{"hidden_act": "geglu", "router_score": "softmax", "routed_scale": 12.8, "init_std_o": 0.00745, "decay_fraction": 0.328}
Below are experts of layer 6 (counted from 0) of a mixture-of-experts language model. Rows are named router (the router's row for the expert), gate (a neuron's input weights, with its number), up (a neuron's input weights, with its number) and show model dimensions 128-191. Each number is 128 + 24 x the weight over its row's rms, rounded and kept within 0 to 255.
Before each expert's rows: a language model's description of what the expert responds to; "mostly gets" lists some tokens that are sent to it at least half of the time. This comes from a sample of Wikipedia text that the model never trained on.

# expert 17
Prepositions and nouns in athlete biographies and infobox lines, such as of in Location of, at the Summer Paralympics, footballer, hockey, team.
mostly gets: " hockey", " footballer", " cricket", " Championships", " School", " Representatives"
router [147 155 134 134 144 116 163 139 156 134 126 152 172 175 139 158 151 142 128 128 194 117 103 120  80 106 116 129 179 165 137 125 171 149  93 133 100 116 107 175 128 118 112 119 123 132 150 102  87 100 154 115 155 150 148 143 116 113 148 150 144 152 107  85]
gate0 [115 112  75 117 139 159 119 125 129 136 103 132 138 143 118 138 143 148 146  81 138 129 139 132 143 129 159  87  87 130 133 120 104 125  72 110 147 129 141 133 105 107 142 115 114 175 114 118 104 141 129 131 131 126 105 113 119 130 116 143 125 118 113  95]
up0 [128 151 110 118 136 106 182 111 155 152 140 157 130 100  87 146 154 131  98 160 125 107 101 118  98 140 115 147 140 156 137 136 113 114 126 160 119 131  84 145 120 172 151 109 136 115 107  96 134 120 121 124 167 117 118 143  91 141 105 139 126 152 113 146]
gate1 [109 150  92 150 109 104 154 127  95 125 184 134 161 104 175 169  99 118 134 108 142 124  84 111 133 128 152 140 118 173 143 104 142 146  85 112 164 143 112 117 107 117 174 145 126 116 110  94 108 114 136 134 164 139 134 120 122 147 103 151 136 157 113 122]
up1 [150 100 148 101 157 168  90 129 152 123  85 124  99 135  80 116 113 139 131 146 113 139 150 134 121 121 116 121 141  73 118 135 122 139 159 171  95 136 121 170 148 114  98  88 118 150 125 141 145 135 110 126 120 127 123 108 134 109 155 133 130 110 131 117]
gate2 [138  89 125 104 158 133 156 151 103 114 142 129 132 138 151  87 116 156  96 129 145 121 143 124 155 145 103 132 134 128 114 146 124 105 162 155 119 139 145 125 118 149 107 110 157 139 149 152 152 116 172 132 119 135 159 174 180 104 146 117 158 119 112 144]
up2 [106 135 138 158 119 129  88 117 130 129 118 128 154 170 158 130 114 144 142 103 155 115 159 167 151 123 150  80 127 103 121 183 140 111 116 158 165 148 191 115  94 120 114 111 127 124 107 153 111 165  92 115 134 137  84 138 123 107  82  94 139 135 144 173]

# expert 0
Word pieces inside names and labels in sports tables and infobox fields, e.g. Mot|to, T|cha|ikovsky, D|mit|riy, team codes and pipes.
mostly gets: "inomial", " Dar", " GK", " Pld", " GF", "|---|"
router [139 140 136 103 128 107 174 132 136 113 110 170 141 153 129 138 151 147 121 154 137 121  84  95 134  60  99 150 128 141 154 137 186 192  98 132 126 156 101 154  98  96 121  98  97  80 134 125 104  94 152  92 153 168 165 176 111 100 140 160 115 175 171 100]
gate0 [117 126 123  93 132 100 170 146 123 121  92 133  86 121 141 161 148 137 146 131 133 119 118 118 119 128 152 137 125 122  80 115 120 146 139 137 116 133 157 171 111 124 146 117 114 120 136 111 120 108 192 177 159 111 186 122 116 146 138 126 150 161 108 104]
up0 [ 92 123 137 105 110 111 125 140 142 126 117 130  73 140 146 141 149 119 133 149 115 111 123 151 121 140 167 123 142 147  97 150 111 122 124 157 131 160 154 163 119 105 124 116  94 149 117 116 135 148 135 137 129 119 172  87 102 137 113 156 122 152 120 114]
gate1 [158 189 121 127 137 131 160  88 132 123 142  97 169 111 129 158 187 139 147 138  98 116 109 111 127  85  90 135 140 123  75 156 138 152 157 142 135 115 144 128 137 137 122 127 120 147 141 121 174 146 143 138 130 133 138 145 100 122 132 137 158 115 144 127]
up1 [145 182 116 107 153 135 121  95 126 101 127 113 161 107 105 156 180 113 150 110  86 116 126 145 146 119  95 128  95 126  98 116 112 150 147 157 153 117 159 109 114 158 104 135 130 107 112 116 197 181 133 117 108 154 135 122  83 113 117 115 159 138 159 149]
gate2 [153 123 122 121 135 117 111 116 131 153 108 163 138  94 136 112  93 107 140 113 131 107 102  76 143 105 108 165 109 120 144  98 120 140 129 138 123 116 144 133 113 108 115 177 128  77  96 147 136 138 116 118 152  45  82  99 115 130 132 124 147 117 169 129]
up2 [105 131 120 167 143 155  86 105 109 161 117 111 116 170 125 146 122 113 129 123 193 121  98 171 123 160 117 108 160 106 128 145 134 115 124 112 143 151 149 135 134 144 117 154 126 122 106 152 121  91 102 144 155 127 115 106 122 113 101 118 138 145 155 142]

# expert 34
Word-ending pieces such as -s, -ation, -ion, -dom, -y, plus office in Political offices succession boxes, and died, death, health.
mostly gets: " office", " died", " Succeed", " Preced", " death", " effects"
router [140 151 155 107  84  65 162 165 150 143 154 127 129 148 139 122 152 168 113 139 141 157 126 111 117  67  89 180 136 133 148 126 128 169 107  79 112  97 120 131 110  78 136 121 121 101 117 113 127 113 137 128 143 135 144 139 183 117 156 175  96 156 112  80]
gate1 [158 129  99  72 123 124 139 149 113 130 153 107  93 132 120 126 150 142 141 149 178 135 146 189 137 128 177 117 149  70  84 125 100 125 153 123 132 126 115 125  90 136 129 121 158 124 159 115 147 133 102 176 118 108 153 129 136 159 126 108 116 145  95  87]
up1 [152 175 134 103 132 131 132 118 119 113 125 130 124 134 106 155 110 116  88  96 114 168 147 150 107 105 150 130 114 136 133 158 130 144 150 147 142 156 137 110 132 185  52 126 129 114 112 148 126 118 131 128 125 149  93 138 123 113 116 100 116  98 130 119]
gate2 [ 93 140 100 113 190 152  89 150 109 103 151 100 172 145 125 119 114 159 114 119 131 114 168 164 109 147 140 113 106 132 128 122 130 139 166 130 153 150 119 148 152 141 134 140 193 135 118 129 141 141 119 101  70 130 155 103 145 141 127 125 147 119 158  79]
up2 [127 147  86 142 135 131 117 139 129 127 178 107 133 130 135 119 141 144 149 123 135 147 104 163  76 111  89 131 147 134 122 106 130 117 127 103 106 121  94 125 129 126 122 119 166 143 105 130 154 139 115 112 119 119 139 116  79 136 160 136 102 138 108 116]
gate3 [132 119 129 113 147 122 144 104 106 107 144 104 137 138 134 135 175  96 127 129 144 130  87 112  90 127 132 111 133 136 127 124 138 129 127 136 143 136 159 142 114 181 136 125  80 153 144 133 134 112 110  95 133 116 143 146  76 130 101  76 151 145 128 165]
up3 [148 152 122 147 132 110 107 123 167 102 111 161 107 170 137 118  74  97 112 171 140  89 201 123 168 121 146 119 142 126 114 114 136 149 146 165 140 120  87 137 116  74 158 113 159 103 122 134 118 102 155 149 133 142 136 114 196 116 180 148 102 115 131 103]

# expert 27
Pipes and dashes in wiki table headers like Candidate | Votes, plus noun suffixes such as -ation, -ity, -ment, plural s.
mostly gets: "---|---|---|---|", "|---|---|---|", " majority", "ation", " Opposition", " treatment"
router [175 165 118 119  93  95 146 128 136 149 131 158 140 178 147 121 115 138 103 156 143 116 156 111 111  73 108 161 134 136 140 111 153 154 110 115  90 109 110 141 108 109 151  88  96 107 131 103 132  86 119 103 131 105 155 146 189  90 140 133  92 137 137 102]
gate0 [153  69 123 146 164 145 161 119 147 105 116 115 105 160 142 133 139 113 123 148 151 160 117 116 110 137 153  90 142 100 126 150 117  93 160 170  97 149 103 140 145 106  86 155 109 109  79 147 150 132 138 131 118 143 109 144 167 114  72 168  99 132 113 131]
up0 [ 97 193 141 104 104  84 144 124 143 150 165 165 171 109 105 141 145 147 130 125 103  92 129 142 134  92 106 148 105 148 152 106 161 160  96 109 143 119 162 149 114 151 154 102 138 116 165  82  98 144 139 115 147 125 162  92 109 122 163  88 139 143 133 113]
gate1 [130  99 133  82 131 128 188  96 135 181  80 152 135  81  98 132 105 144 130 132 172 107 149 122 142 103 127 140  98 124 138 104 166 161 111 111 120 105 119 152 139 141 136 181 156 124 137 114  68 148 129 123 139 135 147 130 125 119 178 114 164 156 119 173]
up1 [135 157 151 150 142 122  83 152 142  80 168 112 121 183 164 124 167 108  90 151  87 163 105 119 131 136 117 103 174 159  88 164 120 114 115 150 113 133 154 112 108 117 101 119  91 113 116 121 173 105 146 109  94 107 100 116 121 116  67 157  85  90 126 138]
gate2 [126 147 118 132 159 164 133 150 130 154 135 161 172 156 146 197 129 124 136 146  96 142 112 116  62 100 110 161 112 133 181 130 136 139 164 151  84 141 135 135 145 135 146  96 113 118 144 129 116 105 113  95 168 143 136 152 138 121 137 114 138 127  85 109]
up2 [149 148 150  79  92  86 121 138 145  94 142 121  94 116 147 119 111 142 100 125 186 117 120 110 168 112 101  99 141 157  87 148 151 158 104  97 193 107 120 137 119 113 110 138 120 101 148 130 116  89 175 141 110 139 154 106  89 124 145 123  88 155 173 116]

# expert 21
First pieces of content words after a or the, mostly business and conservation vocabulary, such as end(owment), end(angered), contract, price, sustain(ability).
mostly gets: " end", "fund", " contract", " divers", " access", " price"
router [135 144 148 108  93  97 148 156 142 172 158 155 147 138 118 142 165 166 119 139 155 118  84 104 113  96 134 146 130 146 148 135 138 145 102 122 122 111  99 118 119 119 140  93  95  93 117  83 128 110 159  72 147 143 129 133 160 153 133 150 109 142 115 110]
gate1 [154 140 128  91 129 132 144 107 188 171 155 110 111 144 158 116 131  82 134 167 140 134 110  62 137 100 131 138 145 124 116 107 144 144 138 114 139 142 163 150 107 134 112 136 143 126 139 169 126 141 187 110 162 132 135 149 152 108 164  99 110 116 123  97]
up1 [131 129 107 146  93 149 110 111 168 149 140  95 106 108 107  96 139  89 136 132 110 119 102  73 123 151 142 109 124 123  86 106 120 129 152 146 153 157 175 116 142 121 116 128 139 124 122 183 139 140 140 117 137 126 117 110 130 134 127 101 103  69 114  88]
gate2 [128 151 112 126 151 135  88 130 125 138 103  90 132 168 128 107 126  88 125 158 153 144 142  87 130 114 115 148 120 117  94 118 139 155 112 154 103 118 145 134 108 128 158 131  93 128 141 150  84 123 133 184 157 113 157 122  89 128 118 148 141 140 138 152]
up2 [166 111 145 122  96 112 156 108 138 111 168 140 159 107 149 167 112 177 116 112 113 150  96 167 140 105 116 126 122 134 167 131 143 116 100 109 106 150 115 135 129  82  95 117 164 175 147 121 121  94 153  78 107 158 103 181 164  95 161 141 131 147 133  96]
gate3 [145 144 136 122 138 166  68 115 119 110 137 122 140 140 114 144 170 127 166 139 131 131 143 160 130 142 138  88 139 144 124 142  97 144 138  88 153 144 113 110 140 147  95 122 107 152 116 107 133 146 148 116 129 150  99 145 140 152 153 115 153 179 133 146]
up3 [ 83 118 159 117 147  76 129 141 105 138 128 115  98 152 111 114 131 104 140  91 153 199 155 166 167 140 120 106 154 119  91 116 121 112 107 147 137 145 135 128 112 135 166 112 140 129 144 140 125 107 137 137 177 162 121  93 141 140 152 121 163 180 133 115]

# expert 29
Word endings and spaces in sports names and statistics tables, such as s in Athletics, Women, Olympics, Apps, and empty table cells.
mostly gets: " Women", " footballer", " Football", " hockey", " Basketball", " athletic"
router [151 142 130 121 104 138 129 143 148 147 110 168 156 166 134 163 139 132 141 116 147 116  91 131 109  52 143 147 155 158 156 107 147 123  87 117  73  91  98 168 130  99 143 109  92 125 114 124  88  78 135 126 151 142 145 127 142  95 158 180 106 136 102 122]
gate1 [109 101 104 136 103 145 139 108 127  98 156  95 139 141 137  76 129 111 164 125 154 108 159 117  95 146 133 127  88 141 131 159 112 121 134 125 113 133  88  85 145 102 119 119 115 109 115 119 171 103 120 198 128 168 134 147 125 130 136 170 117  91 109 128]
up1 [ 98  86 109 159 103 138 118  78 101  94 151 128 136 125 113  96 131 126 152 120 160  94 174 120 113 151 142 100 104 129 110 152 116 120 115 108 125 169 113 118 151 124 104 128 113 157  95 133 149 146 141 150 136 163 159 125 135 122 124 116 128  77  74 143]
gate2 [196 141 134  75 121 117 146 168 123 136 134 129 146 123 134 141 123 154 131 161 132  68 126 116 154  95 125  98 111 130 147 127 109 123 131 111 166  67 100 114 166 129 129 119 110 126 121  86 153 146 110 132 157 104 166 147  72 153 133 149 119 165  82 153]
up2 [ 71 152 111 174 156 121  92 119 101 108 133 141 147 122 128 144 133 106 117  93 153 154 127 136 102 159 125 140 128 128 128 138 142 117 116 169  83 160 139 159  98 133 150 128 130 127 112 154 103 105 142 137 120 134  96 105 167 106  96 119 129 107 157 124]
gate3 [169 169 108 135 110 134 148 129 126 108 112 120 160 110 177 133 154 103 159 143 120 135  78 127 155 121 143 160 142  79 113 138 146 135 100 157 143 129 176 115 117 139 159 104  87  92 120 134 101 151 155 108 177 144  68 149 134 144 136 101 123 120 187 161]
up3 [134 153 116 130 113 167 140 150 101  95 124 104 161  92 157  94 141 129 164 117 127 142 102 119 148 150 157 186 117  91 103 122 124 160 107 151 137 122 176 108 122 139 155 124  90  96 108 158 137 145 132 118 143 142  86 130 149 144 135  84 118 110 187 150]

# expert 50
Vowel-consonant pieces such as or, al, ar, de inside words, especially foreign names and terms: Voivodeship, Belchior, Caernarfon, Behavior.
mostly gets: "Scientific", " mater", "ologist", "vec", "kel", "ș"
router [118 133 146 122 143 115 163 144 144 151 148 121 130 176 161 131 147 149 129 161 143 135 100 109 131  34 104 117 157 148 137 105 153 162 118 115  71  96  95 157 109  99 150 128 122 138 141 133 131 132 157 102 160 127 146 120 144 131 152 151 116 124 128 116]
gate0 [134 156 103 128 137 123 138 107 132 112 120 149 120 123 146 109 177 110 140 151 143 131 116 112 151 120 119 116 151 138 118 130 118 122 109 179 119 148 116  96 130 134 136 108 140 149  77 124 134 110 122 183 163 116 133 144 119 125 110 132 121 120 130 100]
up0 [111 122 116 146 137 133 116  98 108 142  90 140 133 155 120 105 147 105 166 136 147 102  88 117 162 108 112  87 143 110 118 117 123 124 118 184 144 171 141  95 109 136 152 139 141 170  94 135 135  98 145 179 140  92 124 133 111 133  86 110 125 102 116 118]
gate1 [106 123 124 179 109 139 161  97 104 123 177 121 161 137 124 156 119 157 109 175  98  91 175 117 148 107 115 153 139 130 175 151 155 200 118 149  71 122 139 110 122 152 113 123 135 139 101  67 154 140 193 125 112 176 135 115 101 141 118 135  83 151 173 106]
up1 [ 99  97  98 166 136 151 134 112 108 129 159 147 137 120 146 140  81 162  78 149 109  92 162 141 138 137 119 134 117 100 183 121 119 198 108 138  84 152 126 113 146 173 161 143 144 142  74  85 141 147 171 139 108 141 134  82 102 156 136 126  91 128 159 112]
gate2 [151 136 133 146 138 129 104 104 135 109 111 133 128  98 110 127 126  91 149 104 111 132  69 140 124 140 109 123 158 104 118  93 106 104 152 140 120 154 103 102 135 175 162 119  81 124 118 121 134 132 148 124 106 128  88 120 147 150 135 165 143 101 143 157]
up2 [102 106 138 118 113 177  95 115 156 128 173 145  90 143 136 126 134 163  73 134 130 141  85  87 109  97 125 114 124 143 131 153 123 129 121 128 149 147 176 165 141 140 104 149 127 110 101 160 164 110 101 148 137 120 127 130 127 127  80 110 137 136 124 173]

# expert 25
Pieces of Greek, Latin, Thai or foreign words and names, e.g. Er-os, Di-os-corides, al-cy-on, an-eu-rysms; also first names and "al.".
mostly gets: " Phyl", " Ak", " auto", " Jason", " Gary", "Nigeria"
router [137 173 136  72  75  99 143 157 149 146 151 151 143 143 147 162 149 164 105 162 151 154 111  88  89  93 115 164 135 149 147 155 168 118  86  94 121 106 114 163 116 123 112  88  91  97 157 114 138 100 136 114 116 182 155 130 146 124 153 159  94 163 117  68]
gate0 [153  97 184  82 142 134 151 120 124 160 139 170  97 121 159 145 140 110  68 129 154 127  82 129  94 110 117 187 135 107 143  76  98 130 165 147 156 124 165 125 141 106 135 120 101 130 125 122 125 136 114 109 148 100 151 121  98 153 129 105 151 120 143 124]
up0 [124 156  98 166 119 120 125 121 138 114 134  85 165 152 132  88 121 133 146 122 119 138 142  95 186 115 104 110 142 177 145 167 170 152  91 116  72  95 101 144 119 125  95 130 138 146 122 113 111 116 177 126 123 152 118 144 161  82 121 156 142 116 118 141]
gate1 [116 122  86 144 112 134 125 146 112 113 133 112 134 111 122 105 137 127 108 152 135 125 161 109 114 150  81  95 101 118 100 177 127 128  86 110 110  67 135 128 113 135 115 142 113 138 135 102 158 124 133 147 123 141 160 137 121 128 107 127 125 124 137 161]
up1 [120 152 117 129 154 116 136 167 160 153 128  91 127 151 183 133 137 163 112 134 105 135 117 101 120 148 127 191  74 118 135 157 116 137 112 114 136  82 136  82  87 139 149 110 116 169 139  74 191 122 132 158 112 134 127  96 139 145 110 131 138 114 121 126]
gate2 [126 141 147 124 124 122 135  90 137 149 119 131  78 128 108  95 140 166 120 134 105 174 114 116 103 149 155  91 146 102 135 144  98 108 149 126 117 115 109 153 155 116 133  95 106 132 134 150 157 153 122 145 135 190 118 129  99 154 130 137 164 121 134 120]
up2 [ 84 136 142 151 166 123 125 112  72 137 153  99 128 118 141 125 127 155  79 172 133 140 134 131 126 130 124 116 140 144 150 116 115 140 104 115 134 108 153  69 147  86 104 123 150 134 116 157  80 136 101 143 131 111  79 126 160  95 150 137 103 145 101 119]

# expert 33
Pieces inside Slavic, Scandinavian and other foreign names and places, such as -ov, -kov, -ović, -lin, -sson, plus given names like Scott.
mostly gets: " Scott", "ić", "kov", "ović", " Adam", " Ryan"
router [123 124 117 109 107 123 116 113 132 146 120 146 131 145 133 137 143 183 123 138 113 128 102 123  94  18 127 138 134 140 144 124 213 118 110 111  69 121 133 162 120 119 118 136  95 128 148 120 121 126 127 106 143 154 170 114 148 128 138 153 131 151 138  98]
gate0 [142 139 181 147 141 134 100 153 127 107 101  98 108  93 121 122 122 171 111 152 126 116 139 125 109 171 131 115 104 130 118 120 142 131  99 126 108 120  94 128 156 109 176 124 114 135 146 116  85 106 121 132 122 149 106 172 176 145 141 138 106 127 130 145]
up0 [155 154 136  99  89  78 151  92 150 108 127 131 151 150 152 163 131 106 130 145 142 167 131 104 122 121  96 162 151 139 134 151 131 119 131  87 124 136 134 134 127 121  91 125 129  90 131  69  98 114 143 116 119 108 146 116 133  98 141 129 106 120 146 129]
gate1 [150 153 117 135 142 135 120 134 129 105 107 112 124 160 103 137 116 109 166 131 119 167 139 102 151 124 113 173 136 167 165 139 142 120 103 150 129  95  83 118 159 139 127 129 122 124 171 133 153 136 122 142 142 147 124 186 170  93 145 121 127 158 121 130]
up1 [119 108  92 158 145 144 106 108  87 124 114 142  76 147 123 157  96 146 133 108 114 126 129 116 150 115 125 122 113 118 145 115 123 104 133 179 138 121 128  97 166 153 167 146 161 172 143 159 187 152  89 137 109 140 127 136 140 101 119 130 135 116 113 151]
gate2 [119 100 137 105 135 132 144 198 130 103 132 144 125 136 104 122  97 162 140 143 126  96 104  97 158 141 117 146 143 122 179 159 145 120 128 137 128 117 115 158 123 144 175 122 151 139 179 139 110 154 167  71 102 153 155 124 146 111  90 133 124 110 179 112]
up2 [132 166 123 138 113 132 113  74 113 172 129 127 100 126 163 142 156 109  97 121 139 156 154 158 120 128 116 118 119 136  99  90 119 144 141 132 145 118 134  97 108 112  78 125 109 107  88 114 142  89 111 179 145 104 113 134 121 121 157 133 147 151  89 145]

# expert 9
Mid-word pieces and abstract nouns in general prose, often split words, such as gen-oc-ide, ingred-ient-s, character, subject, theme.
mostly gets: " self", " character", " subject", " word", " interact", " environment"
router [129 134 160 107 118 122 145 163 170 128 155 151 150 143 139 130 145 146 102 149 128 139 122 103  76 100 106 188 142 147 133 118 158 130 114 107 112 113 125 145  86 110 150  90 112 108 126  97 115 100 129  98 136 143 177 121 160  95 137 113 113 148 139  91]
gate1 [136 121 165 108 119 129 182 109 142 142  71 107 106  89  93  86 129 124  60 104  89 149 170 132 115 140 156 168 140  90 118 105 128 151 110 106 142 101 149 125 151 121 103 131 132 112 144 130 136 118 123 137  58 125 118 135 162 146 114 119 123 161 106 168]
up1 [123 181 109 176  96 140  44 117 143  97 126 111 160 125 126 144 138 137 203 111 131 161 118 160 146 143 139 108 110 121 113 156 122  97 123 155 103 146 114 122 156 138 149  93 107 123 115  85 104 124 107 126 136 179 170 154  82 122 123 124 139 126 154 117]
gate2 [155 126 116 147 114 131 145 189 139 157 131 114 102 158 133 143  92 138 144 138 100 148 168 149 114 100 146 136 105 133 149 135 142 135 121  88 121 143 122 119 146 122 124 124 134 119 174 136 144 110 129 150 104 138 139 125  89 121 139 104 176 135 124 112]
up2 [136 140 127  75  97 109 147  71 116 104 145 141 150 113 121 152 167 107 109 138 149 122  82 124 144 114 128 147 164 130 130 126 158 137 116 143 142 158 107 169 116 133 166 145 136 115  83 118 105 119 131  86 166 148  95 151 147 109 142 156  89 109 100 177]
gate3 [121 139 121 143 147 121 118 168 150 152 176 147 118 127 122 119 159 169  81 132 113 157 146 113 126 112 143  80  72 111 184  99 133 142 130  99 107 180 142 170 132 117  90 133  92 108 119 139 115 113 144 138 102 109 118 100 179 127 124 132 197 106 138 123]
up3 [133 155 110 133 110 117 128 112 130 148 102 103 143 166 134 148 122 108 184 120 152 103  94 140 115 115 100 171 155 131 126 147 150 127 117 152 108  88 120 147  93 109 130 109 116 116 142  95 113 128 125 144 167 161 146 155  90 107 172 147  89 161 139 142]

# expert 60
Quantifier and time words like all, every, early, late, plus spaces before numbers and U.S. abbreviation pieces, e.g. No. 38.
mostly gets: " entire", " every", " early", " everything", " Many", "Early"
router [138 150 172 127 108 106 151 118 131 144 123 132 155 180 145 147 127 141 133 180 152 141  99 109 118 119  75 126 169 156 164 139 161 162  77 124 118 105 125 169 127 134 120 114 121 144 166 114 106 123 183  88 150 194 138 137 132 123 142 107  85 136 146 117]
gate1 [142 174 106 111 131  90 141 147 106 151 165 165  91 123 139 181 159 129 140 165 103  92 138 118 141 121 139 109  90 123  76 194 122 119 149 122  82 169 127 128 120 106  65 139 103  85 129 123 129 133 134 135 156 162 142 129 124 137 132 130 162 124 155 116]
up1 [141  99 157 129 120 117 152 148 124 135 133 126 156 139 123  77 141 143 117  85 143 153 126 137 103 112 103 111 168 147 184  94 137 107 109 105 128  85 117 155 126 106 178  89 117 157 140 137 142 103 113 105 110 115 158 131 158 128 125 144 109 155 105  95]
gate2 [ 99  90 120 128 150 140 111 147 146 118  95 179 121 100 121 101 131 153  92 159 134  91 147 116 105 103 107 145  79  96  78  95 179 142 125 149 127  84 140 148 152  94  89 113 121 107 167 122 135 136 111 116 152 103  65 116 156 125 110 115 138 115 123 118]
up2 [180 177 136 111 135  82 151 106 140 122 155 104 133 120 140 157 156 136 138  98 104 154  81 160 152 123 160 123 162 163 160 170  83 135 130 139 115 133 124 123  98 129 162 128 108 128 106 127 128 115 121 130 133 120 217 129 104 110 161 173 120 154 138 125]
gate3 [145 111 115 152  96 154 123  86 136 154 102 153  76 151 147  90 133  99 135 136 123 120 155 115 158 142 146 151 179 140 111 173 109 186 146 161 133 139 143 120 119 132 130 113 128  87 102 131 102 138 132 161 121 126 142  82 130 153 153 120 168 139 117 120]
up3 [141 145 167 103 102 138 138 194 152 117 165 125 154 125 130 170 149 142 149  95 135 149  75 141  91 116 131  95 123 148 197 118 139  77 134 109 118  77 149 156 156 117 121 118 101 146 144 102 130 124  94  88 121 145 125 139 129 104  83 145 109 124 103 123]

# expert 19
Word stems and middle pieces that take suffixes, as in gra-vit-ation, Citation, sym-metric, cho-pp-ed, and verbs like app, watch, check.
mostly gets: " app", " watch", " App", " Insecta", " Short", " check"
router [122 132 166 116 125 130 134 157 153 130 153 130 168 152 141 180 121 153 122 157 179  97  99  85 105  81  94 159 141 145 152 121 160 168 123 105  84 128 139 147 111 115 142 108 115 125 119 126 144  93 128  92 136 148 147 118 160 123 159 165 108 148 142 116]
gate0 [171 129 149 153 147 108 170 117 149 199 133 125 112 147 157 131 154 116 105 140 106 133 149 132 148  84  91 105 153 148 145 111 133  99 121 154 101 157 126 177 141 137 147 166  82 147 107 121 117 173 111 147 147 162 103 126 146 113 113 153  73  99 136 138]
up0 [121 152 106 104  93 138 111 102 149  74  80 158 178 162 115 123 131 116 118 108 151 153 125 120  90 142 148 139 115 121 158 131 147 154 137  97 125  93 104 131 115 104  96 103 108  92 159 105  99 120 150  76 140  87 153 169 139 107 140 140 165 127 169 126]
gate1 [135 155  87 151 121 131 146 157 189  87 120 145 139 137 125 123 116  98  91 179  97 134 138 128 123 152 108  73  83 128 145 127 130 136 139 101 137 147 145 159 105 148 100 142 158 135 129 115 122 161 116 168 123 117 147 134 154 140 161 132 118 158  90 153]
up1 [122 106 125 108 165 123 132  88 124 109 114 125  97 111 105 104 112  98 133 128 117 109 166 109 151 147 122 150 185 144 134 104 101 101 133  79 104 150 111 125 134 127  86 150 142 114 142 154 140 144 115 158 144 116  95 135 153 120 100 156 142  95 182 139]
gate2 [129 136 135 120 100 129 123  85 147 138 117 154 135 146 136  99 157  77 135 147 175 132 146 111 126  82 163 131 116 116 113 115 118 102 142  95 183  91 181 130 131 146 130 137 103 122 106 128 122 109 153 130 134 120 101 157 182 136 130 151 127  77 109 138]
up2 [ 91 131 109  98  94 142 114  68 130 146 111 149 135 140 103  83 143 106 156  93 140 135 158 110 119 110 156  91 124  76 103 129  90  91 140 117 166  94 165 133 134 158  98 153  95 139 109 137 141 113 136 121 132 142  96 143 146 164 113 144 117  62 113 171]

# expert 61
Line breaks and list dashes in film cast and credit lists, plus credit words like directed, starring, vocals, Produced, Singles, Production company.
mostly gets: " directed", " vocals", " wrote", " starring", " guest", " Written"
router [152 126 159 120 120 121 137 126 153 151 165 125 158 153 168 156 159 132 130 132 141  99 113  96  86 116  96 145 147 174 170 153 156 144 109 113 109 124 112 151 119  94 111 118  87  85 159 115  90 113 121 105 168 149 141 104 141 125 132 151 107 141 123 117]
gate0 [125 158 149 142 144 101 143 147 133 168 122 144  75 127 129  81 117 115  77 138 120 112 141 129 146 139 148 134  87  89 135 126  78 162 140 111  91 110 175 106 154 132 151 108 150 113 119 124 123 172  96 145 133 123 113 129 116 162 148  83 115 118 106 143]
up0 [174 101 154 131 144 105 131 159 146 145 113 116  87 125 157 123  97 126 130 141 137 109  78 150  86 122 112 125 104  89 117 177 139 142 154 142 121 106 160 160 119 154 125 113 103 134 177 128 119 126 109 113  90 114 110 144 147 115  99 166 102 119 123 171]
gate1 [136 156 140  84 119 153 133 126 141 117 164 158 173 131 120 127 146 171 144 106 125 121 165  96 122 121  82 115 120 105 127 115 136 125 130 121 114 129 198 116 139 141 146 104 122 146 178 107 164 121  99 122  88 131 127 140 103  99 126 153 133 151 156 144]
up1 [150  69 130 101 123  96 107 138 146  80 102 152 127 136 147 141 110 107 107 126 161 117 140 159 158 137 162 108  87  91 134 133 115 149 124 117 153 105  71 121 128 113 129 176 147 122 126 108 108 137 155 106 165 116 107 147 107 182 127 132 143 132  86 123]
gate2 [131 132  93 131  90 127 139 122 111 173 152  99 129 133  94 112 165 148 124 157 108 122 120 127 107 132 132 144 110  75 154 122 120 152 120 155 132  58 136 133  98 149 153 130 140 148 143  68 109 116 135  74 166 113 148 125 169 145 114 122 102 113 148  96]
up2 [150 111  98 150 146 149 116 118 114 113 166  57 138 126 129 119 169 122 118 145 127 140  93 120 106 145 156 163 122  91 125 122  94 146 156 147 138  89 154 102 114 128  95 160 148 134 109  89 111 100 139  83 131 110 151 104 162 139 118 103 116 128 144 106]

# expert 18
Table pipes, numbers, and pieces of foreign athlete or place names in sports results tables, e.g. H|ü|seynov, Thi|ru|vananthapuram, Young Boy|s.
mostly gets: " UEFA", "⁄", " DF", "UR", "----", " SUI"
router [169 136 140 123 122 114 142 145 130 136 140 162 144 144 165 145 156 167 120 158 143 113 105 122 102  47 119 136 141 153 153 132 179 140  94 126 126 135 126 157 128 131 125 102  70  93 133 110  96 109 132  91 119 184 193 121 129  85 123 175 125 152 148  99]
gate0 [135 148 134 171 138 115 157 163 145 107  98 137 121 121 129 152  91 117 126 119 159 139 116 129 117 136 114 109 142 137 125 134 117 153 125 112 141 119 120 154 122 128 150 117 112 129 136  64 113 142 171  84 157  93 141 114 116 112 147 130 121 145 130 157]
up0 [127 119 124  95  99 149 117  86 140 131 152 157 140 159 128 139 139 124 133 149 130 187 112 126 149 114 130 163 133 120 152 134 175 125 123 153  99 142 122 127 142 109 128 149 136 130 101 173 153 132 109 198 119 153  98 128 134 113 133 138 116 126 140 111]
gate1 [123 132 100 136  90 144 191 119 126  98 158  71 167 155 130 105 110 139  91 130 130 112 124 129 118 150 128 115 126 154 136 138  91 137 120 130 103 139 134 113  84 111  90 121 154 129  92  91 135 153 152 112 129 157 117 120 111 137 164 143 129 184 117 114]
up1 [150 104 156 116 183 110  88 150 131 139 107 170 119 109  91 129 116 107 172 117 152 153 154 121 130  99 145 163 149 157 124 100 160 123 122 113 124 114 113 125 129 134 180 102 116 118 170 159 122 115 112 144 164 115 147 157 122 120 122 143 107  78 139 139]
gate2 [173 168 150  62 148 119 116 134 152 144 163 107  99 132 151 148 141 129 142 164  99 143 129 113  97  95 132 119 129 163 146 128 146 118 143 125 108 108 122 115 102 151 118 149 142 106  95 135 115 145 151 113 124 153 123 144 166 135 104 153  92 138 121 111]
up2 [141 155 122  95 170 118 127 106 124 106 150 111  78 114 127 159 127 124 126 140 111 137 155 125 118 125 133  96  87 155 137 130 127 145 126 132 130 125 147 111 117 172 158 145 151 128  79 142 147 156 137 106 113 166 138 138 145 135 114 130  97 147  75  96]